config.yaml
num_hidden_layers: 9
router_cosine_scale: 10.0
max_seq_len: 1024
max_steps: 3837
Below are experts of layer 6 (counted from 0) of a mixture-of-experts language model. Rows are named gate (a neuron's input weights, with its number), up (a neuron's input weights, with its number) and show model dimensions 0-255. Each number is 128 + 32 x the weight over its row's rms, rounded and kept within 0 to 255. Numbers have three digits each.
Before each expert's rows: "mostly gets" lists some tokens that are sent to it at least half of the time. This comes from a sample of Wikipedia text that the model never trained on.

# expert 36
mostly gets: " took", " moved", " won", " went", " came", " led"
gate0:144125125105163103120072097097177166182149150074104102131173151135093190121116125102120169107132182103117142161156101084068118109074074097085119172126164068104126071106112096177149168134155083110148134164157094190119111106149126170112141152096154133114107107137127138116068128146098163077155143102104068119114113137129091062156103156076125135088116149199160056132173114071124169136117137121096091138122148164130110157147135120103080158108088097135132153138073128091101126111167179134143165050159094159130093079141106143101148156092165148138146099127182161141131102158181156109143099101144149120115074130140115140148180206139166155112104161174098115111078181120152074134123115134113144102129121064170118185210179093155139178175145085181077079160141121132082119163111094
up0:134101128104136114176190171176132108112106139185135147066087077143180090108152117141181091137114110167102129133091170148169139121150172164191130131111135191141167178146137152074111144149163158139131143174082194121152147154088128109154115124131151137132119096123150122163193108121093128177116081156173217134120145128093106185113152110197121107140155154062157210154104130186082119127110143138164102102128106088142103127103173140126128116161096172153123123109142153120148114098144137141101125203122167106159168171131129100178099108134114150159106135120069114114125162124117077153098124163106100158120187096105126124074094077103090092102140080043146117156150116107069183133143119156100086134145139192108093068044119131104089100050096162129155159069114137124139128070147150

# expert 60
mostly gets: " touchdown", "year", " fine", " variety", " contract", " voyage"
gate0:107183058047101104122148115183112158180095116142113148067142105127150139102088140085150103108114103108151136087120066122136040163130103132129088139104117151104123171105128077085112106086116059144200167105142162102167168141123094149116155127165155141111098110096107099120133175076074132170071139115114098180132086141088132094077178077132113155172155177153140026136121101147161087116106123113143118122116112106120125109098113126133125148103135109161130091067076172135176124147115144143093114156099116140093149116122125132102113067153180173161134076091128048160072137157131099163123158127162135130166112077163096155084197107153137135129116074120129138132101101130120133107178095123064156140159101173121141122133140084153125209102148095067113083118159086102135113104199182
up0:137089131159102163100166079104105106146154154105115106155146166099050072130143132139110133161154187132123161080129154151075159080109152154145161152134116133132177116185151181116168097143170124176146122148082116141154103152112171175197128091139119175163127078090165153103102123118138137135175117172115122129117163184104114156142133122091113117149159154091121170116124039141132109179108186101146090124129070152152101158107129104172096152151170098122191114066101053104158141138174177155110101135170141110119135123164114103132051216157181111163198132153110141110105176116123134124148130087106183178186131152085078153139108181125150158155195122108113102171125126092142135122143115055101134130138117131090154151105105154065134114084193108176147134167139210124163086136115157

# expert 52
mostly gets: " Cup", " Championship", " Championships", " League", " NCAA", " Premier"
gate0:081082150192131128078142066122109137145092124147145113123075096155102128114124100150139092116125165125144175128179087104196128061114160107139111124143150195137109142152150144121109114142117096157137069142117135153124115146101121174160100148135134148159142138134092134127145163175153128127140065186146151080151071129072160123195111156101121096126116146111196147140106176072124156125171182113133140108156145068163148176111154078128143107087113117085160160155099122196083162151069151121102158155163144144086124120064156056088151129178127110164140145112135117148198175129196200121111144133124097108150158163140099060141160122129106129110071133175078086055114102115157129037152146121105147131137182100121135169099092132089144105174103089081095128102140117103071049113096084
up0:064126129079127168138149153146160081195145145099194104124124174143062094113060160105123178150132172159152128155158120106152138084126113160102083141151158098211152183155145106151176067087109148090114133076146123118130177076145164133106111140080112184089114157164123149141104094140123144103082157191128085124176174134108147164145120120141120174159095098201111183174145115132152147104172172120130124112102090132098116142177140166123115085136070082124162134143088127154138131145177108102105058171153099144072161176130061106179110146182110150127097127101131153132115130123172112143153050158149132129118153060128150066095144080140116131130149130118139148091161160116173148085131146135188081131101124144133153081091173159143111200110125076132120100047121166142127124144153075

# expert 94
mostly gets: " professor", " director", " chairman", " footballer", " deputy", " member"
gate0:098166089145110160140127175105113128145151123078025143093118189172135165148138076110173116073085100135099135059123148126133122118165146088142110159149113134150108147173138102123141143138156152181142153178057176113134139189122116093128173109126116154130148102113110163092142094189134095089108166106117130161132176039128145162151137122110094052125160115113080130114100108137118122125133139150109114092140111167123137185097139107193100142064107138104218134137114120125152164091112163126091152140145143131135145133132158182108127152154087128150184133133207176133134105137119141154110167117192123198080102144085071158133184082162142139102096154070118083137091147162115157096121170133222186114094099104183145213122109149141089130160118142118189094160107098149104165165138120
up0:072117118152135187156125144119111105168103138106152109099148108136146160147118151095096088116162127122105116119127123135141162124186080131133166098110179147157126163182140123149147162166057075181126151055077125103172149161096104102170145125121122106117142112121007152119131130183126095092120128096136140078092165076115151119174147124164136107110106179128127135109171155088104150111178133193130176149115154141127144142128130138122138091109121120101140161107135123124197181113100131154133084114119126135144108170172076184197055114113108134088143170144145129106121187131111041144152083179210111118100135250098173120109115154150071101097075143073141138101124126121125132088082112131176169116108123133160162189095100141173098107121106130132117118178130088089199120154182147

# expert 46
mostly gets: "born", "disambiguation", "Gls", "loan", "also", "DST"
gate0:158199094164139176198065110138083072180142137114122139177115098168117111090126153115127164096120116069154139064117097109158120087122075112082105125161124093165134098190120057128127097106066139147178113177079106148152095087121118136139100139172076155193077176140147102090140111169132081082095105158128161170116186122164126148099183115112091120101145131147109117122139154052188154135138084113086119167154096152138106116174139144172102123137144159132093136142112155160087117121121117160078158178143119144152125067095146160126138084121098109081104104118144108112150187131135144118114139173173100123122095131154120140051147124138090154134117095098167127080115061101106131133115120173101130167146145145132108188184102135119082178117066133119178112118182080187095221082120121
up0:211169118168156109146132128145089114133110093117110102165089126104075088153115124164073136085162179110122156123124121106110088143147121075133119155159128136041108126146153052150192087110064171129177086205055140116198087150116101120140163120107072145115112131104165100152183110136125080119088194110107088132093161118147085150136176111133143108090163130165150156146100153132159127158076052098115184179134130103163152132141108151168120093122126112141078107137154160153117154128117115110111157071124107152143101106115099132118099114141086128115124083149119173160140110143163130198161147124215101129114117137164074179087152137071111090099079094088154122093097072163142098153145127179128119120172162116144142144171115138136129199103116090129141112088194049159185154145154139

# expert 55
mostly gets: "ilm", "ieg", "ür", "ön", "ör", "uther"
gate0:101105109083055142128087095174143112149143156170107114113117162127101140092124105149132134151107105124132118115089134093104101133172165121111123190169131164106115154127105076115125113075159125162201165119176149090136131138136095140156124109138086107137174080147135152108104156098078102134172144053114115114060135209124157147134100138083040106070098194058092169140080187100057105092104081123108119131099160079113116159115163115111128112097087131101090195086148122153133129145137095113177069104157147114164148112125181167098104110173086154116098170147116172068118174123079175131130109157167105128166164167110140134062099152094146181105128139127088102165161094128145119133153087189149149141112098159121126142091145054117117119162189173114145099091158107204128116110180158
up0:124179127124140136165143221046152154103206118089085128144146108143088093167142170142135123132190077119088127102082154133094125115107095134113098129212150147175114105114124181131105149122190171150087102070134121113145181131121119148094134124091147126109138198049125134106173162117151155110146139173101117205177157073144099144138147123128111125145108136165201056146156091142128150136156151225132097172122075075124132114091111178110154127083130057158105091135125156069081071146122125124128137115149095133123074121092122124057104130142123089150141119176093083167142124142136104143151155141136095145184124122184130151186139068139101095101141154172151079152134168172103134164093148093068150081076131144126138146112108140111107117115086104161144132135155106149121184095154139

# expert 30
mostly gets: " Binomial", " Win", " Born", " Full", "North", "Th"
gate0:162131132119130058132126164206150152152145106150116136143151085093123098122085131105109105139154130159166145143164106122138118119106113139167101166103192092150128137070148137187077113072174124080185151100153138086139151101128148153118138061139098164107154106116155130128130121064092183163161069102151102079150169126158149121103203071169148032131170142083206126134140140190150144102119107125099112147141122119167111116140155141159146158138106102155141201093088154055138116131085135090196078106154138125133074130136089093078170110087083081173106174103149160114123133124091102094108181106132133112173187162093078096123171075091112176127112104129127140100137136128141141050092087151102052112112105145149114114133167108137121143153121053137136141146048117120150121120135173
up0:179110087151173186150108141144128121145155080122149168122149048119126136159050145114132123133072067110139137148158095119108087155153126102096121139111135130159122136113137133134191108147131102112158136144140118087056189148100116115180164120122182133083124157165170099158130066122140113127080100126130111147079150091182154179131112108130088110131183118084066127113115066192119095179150095093083130149157060151116127150141111105126141145046099165152077165121118162125192170188175142076151125092097146072153129076124105092125113051159089153187049137159104104142133185177097108092124105075140164162107097128107158108103107114127137162154123119132125133143064141143069148143142185103096086087140129073096145120171135107088164152158084150139117156118051111105118143138104166

# expert 66
mostly gets: " Robert", " Steve", " Richard", " Kevin", " Eric", " Chris"
gate0:160105069084138164138158118128154125170128117158124071111159194112150135116173082112074116155119172158145138133098144127122094090122168120117082153116097086171093099125132107145149119118122107165090121152178140119137157156149070123100145127151129137146107137124093190152167116168159158129127146165132142145152122131076144054113107138156181157097127101148110082105131144068092208156129118095061157096191116155186115189144137117115141084135144082091124116163090118129113112113137139176118064133158148136132098160088099141144101093083094064172163063098166106136145129131115161134071167123150070109139141148108099187109204154135178061147201136102102127171089151129102143101121153107140180106124096177138073109165114208149147052196116148121100103091178087108150191081169143
up0:071151203153121107107153097134155140119159109112131161166145130110137147176155116152176141120096106138105129112123110160082126168106094232143140120101182205096124199157066148112141221147154150097150114153127118097098150116150129130170100152115120071160131062141163151107077136097094143159118100127119101109134127086128191114155125103151121102126136106174129195129100148180084124120101093174133096058086143174096109129128103152150138147117099174104129133141155118132119141127149180109085152067108073151166158068174134142108149201173159133108170141127087133112089148121166162122082106093174175149102113148116144079174035120127103156168119127100166104089160105121158133144105139103105112090114125047143198063092138111138158114127115147139177185127129197135137132192107162

# expert 44
mostly gets: " its", " the", " his", "The", " their", " whose"
gate0:056116175136120137062129180149073172172193087139139180165094129145081125139105103108117145126109158182082127126086156134114113110114137137131152122131154168128135185142161083106126118121114172122122112077143087094122101114178106116144105148125127114135111150189132195124157153147140120158140159070100153080132112103088119100053063129110117155146131104095149089059165108151148173177109121138121199148094092132064182092128130166157166179092131145119114118152061117083107093133138126103151133075163078155146113195174166106106110085196114089153148052125188116104083155161170140119133179066177163115133103146121130139147123077111173171160175087153170102119147090134171159152121124137134160126051102080138114124108104096120127147104220135109165179173103108106120112108127108
up0:195124145158131119107153117150156063117056210080176094097119124094149107085132143145151128148136086087177160064169118170175170118121102131139109116125086107135139096107146167170141168146117124132176165163114168153115130109121138093146184084143129131118149130097153077095128119100132094083167143171147123161117097120138151193161173170176135108115146119169094137157097185125089059107126121143105089103159168064207081149084126154118113060152104088109108155080157156064135103119104114124139113168073133109124160076103094164132140154095165129061076151151099119130157116095126143143124106162119078146113134129126091100098139182088109081120131123075080123098137149118090112041142160147168075141146176174129087175127142140187132083141059151156060075112104155130153113172151135

# expert 21
mostly gets: " became", " including", " include", " named", " become", " like"
gate0:131195092130156121053107231083123141116131138083150162130092158179082209135107121122138171148112178125140171153147139107129156115129059118090116107126142135125113158142142117126173071123124153123132082168185120183184114113159114078112131097131165090115084101152177193134134115136120070177150148135133148130185139110166151155151160170133095108114107151113137154142218112094125086120080122108125188098109133166128069090110114119080119141198148143142126132144091189101140122143150135134129109134130101136152090120147182160188140156121149162131136131023123143127166189087104091171140137120162151116134168115175087133165146109154134116099190199100108196157181130110128124071090091179149146109121134159074180131126111148124120113192089169138085149168107103128112135173136080
up0:071114117123120066131148109169115084130167090127133150121086073113145097120111131167186083032130108099136161118166142166109137133162128150128173182161163162147094078146114103131146120128127092134093089097080111083048157147140158132166138098069125149174153157219093104123146114098130120090094126105139102172099091145106102171123114105110161104213159126162146154138095137152132129135142174143126095121138113123171152144152120134132185193082143139115143106132189126119088133135075147132086138086159174108163143099112144129072148137155172124170139107130086142049136139177159158140063082165146113110159134085119151081129153121135124144153151075172123099115099087103127127166175116131107079215194125085140127051150141088172125143099143106064120168158188130089081114190103164

# expert 0
mostly gets: "The", " the", " The", " a", " an", "the"
gate0:101089151079119133109122120080119113171121149138085190133118198206109157073118134104108126186111144109102145131128165162093137136125118142136104166128100113139127171067090093149124140100119164135099061158111104137102115121098133112158128157139161110113166179117151086098141131216151084082138133124174123189085122098082152150112132191150161149073110124084122185106194144137130080137150177136144143147097069107168120145100167118132138078104146095107116123092171137173118090079133172161169127125132066101111090152144064134157163101187163088151116103131050114149161145141159142120059160142134145135114142000143117167146140132153093129173152101127117116100115146111157143126134164161156132148110103135113156122146185117187106228163152128146164130182086165110115139126126066
up0:097113113119148091123168106124137110157138141099070167136157152180139159085118152124125104127073126089098162152133158099110150148118086086134115132118106097150172175133136083128153082146093133121128096163174128130075130113071133150107149108116168085068149119103144081138120124162152115087160111105121149152097126082101161118106164194123154141125102096162153180198143166157199078134127168119130134107155113084160147088027165132164173071090146111149106141069115079124124096070115176117179102165114057110137088143130077103159136129162118063107085092110146108130214131145209109089105139173062121125153122093107153129099168138100132161131163144111067155133132108132140150137074131137153073138095188131121133104139168090176114224124105123152171174101097180134116162064158085

# expert 68
mostly gets: " would", " may", " could", " can", " To", " to"
gate0:131097115126154181169094083148154217106115206175178085114152089173166083124098104105247127133134090132083103081098047133200104149120136106120147135063085148105136137163150121118072116119131181133150189118166121120087063148112110116145104072067108119127109145072138164081070147117107168160127106153121133125087083142147165152120118148101112121155180060130097096111137071171121130138178114130149149109129141138155115054072177092165126109135109193126137143116090073145140156099103156187122112128130119085151122136144047148122105117131119080138167130140126122115111119145153161116144116141054127041137106116147121122114133152131095114133125073076095171147126158137102186112152160164125099131130108104124166142132102140108105076127097153099173126113079147145170167162109082
up0:139171159175145120150102169131147111148092019078128174136104135125117206154111164125061130115115153155155109194134173087095147145116116141144108106119152135115177111119101119111174143167106136125163063113147133153198175106118207103167128200139123110087118080119127097129207123159112090144098129123112120109188164138100114103133108134145141184104082142150172114132122104068180093104155146119104156116157117163135112161134085196108094166106130117117160077124200148139102133107127140092162138087103104101123115095150162152099129140173092158119136095110145122101070167175097070167102125134148163157129123111146088093159120145087079137127111176204139142086130101109136099160175105175118158161108121148199123098119126063170175137113132095154062184130158106142125077078195183

# expert 79
mostly gets: " he", " He", " she", " they", " She", " who"
gate0:146103113129093060145089130129095066154141076189135166088175100161166133118150124160113111182161132064228149144098081099119075108137125072183163112140128121099085177150128134152128129110053133179197192094104172141113144127144113169086114136144143142110136135137140123139194154114130110145130095141076145111096079133075094149079162159169100200206108098118175128084169193141108149064084069168106144065115143087122122134126143098128155179111158180175150164169142123144073126127136128125198082066122138139137136091140148096118179076108173144083130194108126132138192135143126137184125126117149086142130182125128142085112091134103115128077108087084081117128114162139128122126168144116142125152098186095117132114116171097148120112100131123110130162095122119133067165108121143
up0:136105075152066078083081105108152126100131092100118086126103144117164138132069144111144099131148087166185131143211100138089176128060110182095143119124125114137104097115057123150064157105170130140153140135153108087162130152192121101160184069140148139150118084118140109083165105133179111157187147092095152099125095150147117149160105156111111134135179115161088139157081082057168181121133112108074050126139140093138039096148126138133164116096162101159120133092110147134125089163111103163141143089118119139131091091120179091123080071152138152114131148103174137126138100068168146144148177058142151118120129143166119165141167077108095147129167117179141084129126125054116076141087132067108198147067074115102161154126081133150097120139204158176122127132145175136102129096133127

# expert 14
mostly gets: " 32", " 1", " 3", " 2", " 47", " 49"
gate0:095102118117095101076128160053134136169154087138122118203140080178158111135199137151114122152075141125134096178119121215160113090144197146123135120117167166163145146098158114164100118093159134164135151130125110155151125120172121158143090108112150180136127101152089209071151125165049160086054139102132203157185105148058135057095152114135152176172167146154142119150144114136153097135105170133156125145124146113160173138126174112052081041090127155116115099100131158180122130132147156149139167124166069140139087121109148137135143099073121089131131122121200086125109123180093121144136134100108135102171122116132063102120087073146111122113153078120096155097166161131132169173108133133186104108111150125130153134132149143125098154072128159152171169125219092118117137141178109
up0:094101110122114114043089114071172118113172083124147127209114113122143106126190152143153110141090101154094102108180062188143180149150174078045162066096159093166135150143159170123106155112117140145094173102075117090119104119132088107104090127160137086152103144144106135021084109164102162118146107142092215112132109134125103119118120168112159119106168195123087213157095117118149143176087157078126166145135086178162157102141159163121143098090083108108114063140126188183123100126120125111148137152126097140134110111096134105125133094105115149136132120188161080175083122182117122088139105125104142124168121084088191105132091114172074110107116161156074119111128141122140154146132131127119115107117145152098141103130182091107145198140116138140151085147204073143089140167146134

# expert 3
mostly gets: " Raj", " Kh", " Dh", " Abu", " Abd", " Kal"
gate0:065086163128119107066156108110156169110154105112138150135121182094137081083117097123122119137162165099158059122117116126124135122128128149072102160169116173055122102126114076201095153145125071107155129174177116110142133133078119167150083132104129152129056117186095127081076109121114176080105124118134152110164136147113103107120167140166145178088110156093167180118120077182157124147183172177109201136181117147148109156126072136155105130109096082144134135070157151090161145137110099058139092141109074153088140118121071153127145137156160112094087178097132130126121151163117071064134092086144086133183137148105129160120092064126164178086048101098116098077130115154142115134130147134170127116081093136130131100132169092096133089150120179109181065179086134152202123134154136
up0:143161144211130136097135102115096112157133138136174135122134165091179184063192139140163102141107099120115112169143118097129133126107116094122101201078123211115159121132133158133105141193072176123158102118112134101109044151178091085129126130145097179155149164148216122118129148144062167109107096142124113146167085166115118121108158167133161139118127146178158155123125217138138104083093118141125147133087119118092204152068133178139127071126121099145043133113096098121154116107127091130128136156151178140144196117133136158167169141111146154151122139094102128104171169139156201163146087106154094138122152119137126097189082132126167104150160141140085070092131091079118147139134084135176133087081153180130104171166145145059123094169119169142127117111092109093104116146221097

# expert 38
mostly gets: " Times", " Rights", " Research", " Security", " News", " Policy"
gate0:072148103170155194099106145147109146125146147100143123113186123121119135148123148106107089161153148125048121123071139134131120114091076103116111208116118069150132139116090131123136144165172145144190123085150171121110095116167086140147140128134119140084139148091125156176166101155114114194166190144176158117164109114099103138059150092151078109124186157075126072092155124072124144118138122144098095152096123105147205191087103081114108054145140135151094178110104147174148177120130155125146101100175111156145145154128126103178160175141115105101124121040108167152131137091101116173135128183082099162176098130145029125187162170095157121108113129125111115072124117167125095093153125120130142121155094218048120135142145146146191118166123150102151161115128145133178121113088058
up0:158150102146094139148103085148094106148092132147096156112145126158087154140098062158139122158085121218152180178144086070120176133119161118164136120140119160129129128117131085129092086109115071105073144154126099109132154097145140183075150130119132173088167127123101134068117141130215101121102076126068106156142123155183087069159125209125146179172080105138206121081123147152183136149135131052164109123097135099142086139166172091169171114114166160092168144112128130141112108144159068139123116108128104148114163162115141176121117089166104128151131156117174106140082100133165156138184141122145141156122164141107156111075073140099177075183128062167145136087126164118157127151116163164090171091154172098164121123075154134091120124077126095080079061087124148105126148142203155

# expert 31
mostly gets: "rypt", " neur", "ais", "adem", "ogen", "eor"
gate0:135120109170146148170163121081130144130111115143135134102136160121106115117111143154184095222159077099099157178131170090069121133158094182133137168097163173163179134176150144127097164143097147201154085180116131096165114099178137138093139137083141092102128111129131165110155096117086065135106151099135118168107146187120145112128213140063165134166104098135110098121130130129161114089033169100147142164139099213080101101149149068085059126107165109152161134129180144137127097155085095070100065078079142169118113162182188093133114142124110163186104113125128083109103173128122139096110162150143119156157160144139125066123114152081127147108129153163106083144115106111070113136123173109108128125121113152091110105113167149097138133117095093083155124106191137192091147192076116
up0:079165154138060174172082157092151147132091155131145148103185114115120092094080119126161066222087107158129136106158107090083199123176065148117139183137140119199085167106157101116181113134169098120156124168105129145121089127117114114127163093093122086096089147123122188099121123134108128111086179099126107156117131197075111162174127090113094148159075103104107145075123111155122142071084148138147087181212130110140119108140153130102112141077155143202149172149125104096119135146117121097123095120100150183162130132155185110137096128114151187100125137118122089106111129151140126129105167129134095175103184202139120111087095148068108118153142145084119098127161115095060096165131145079034156103120071144128125119125131128122094081131104128076150122073122110189088151162087093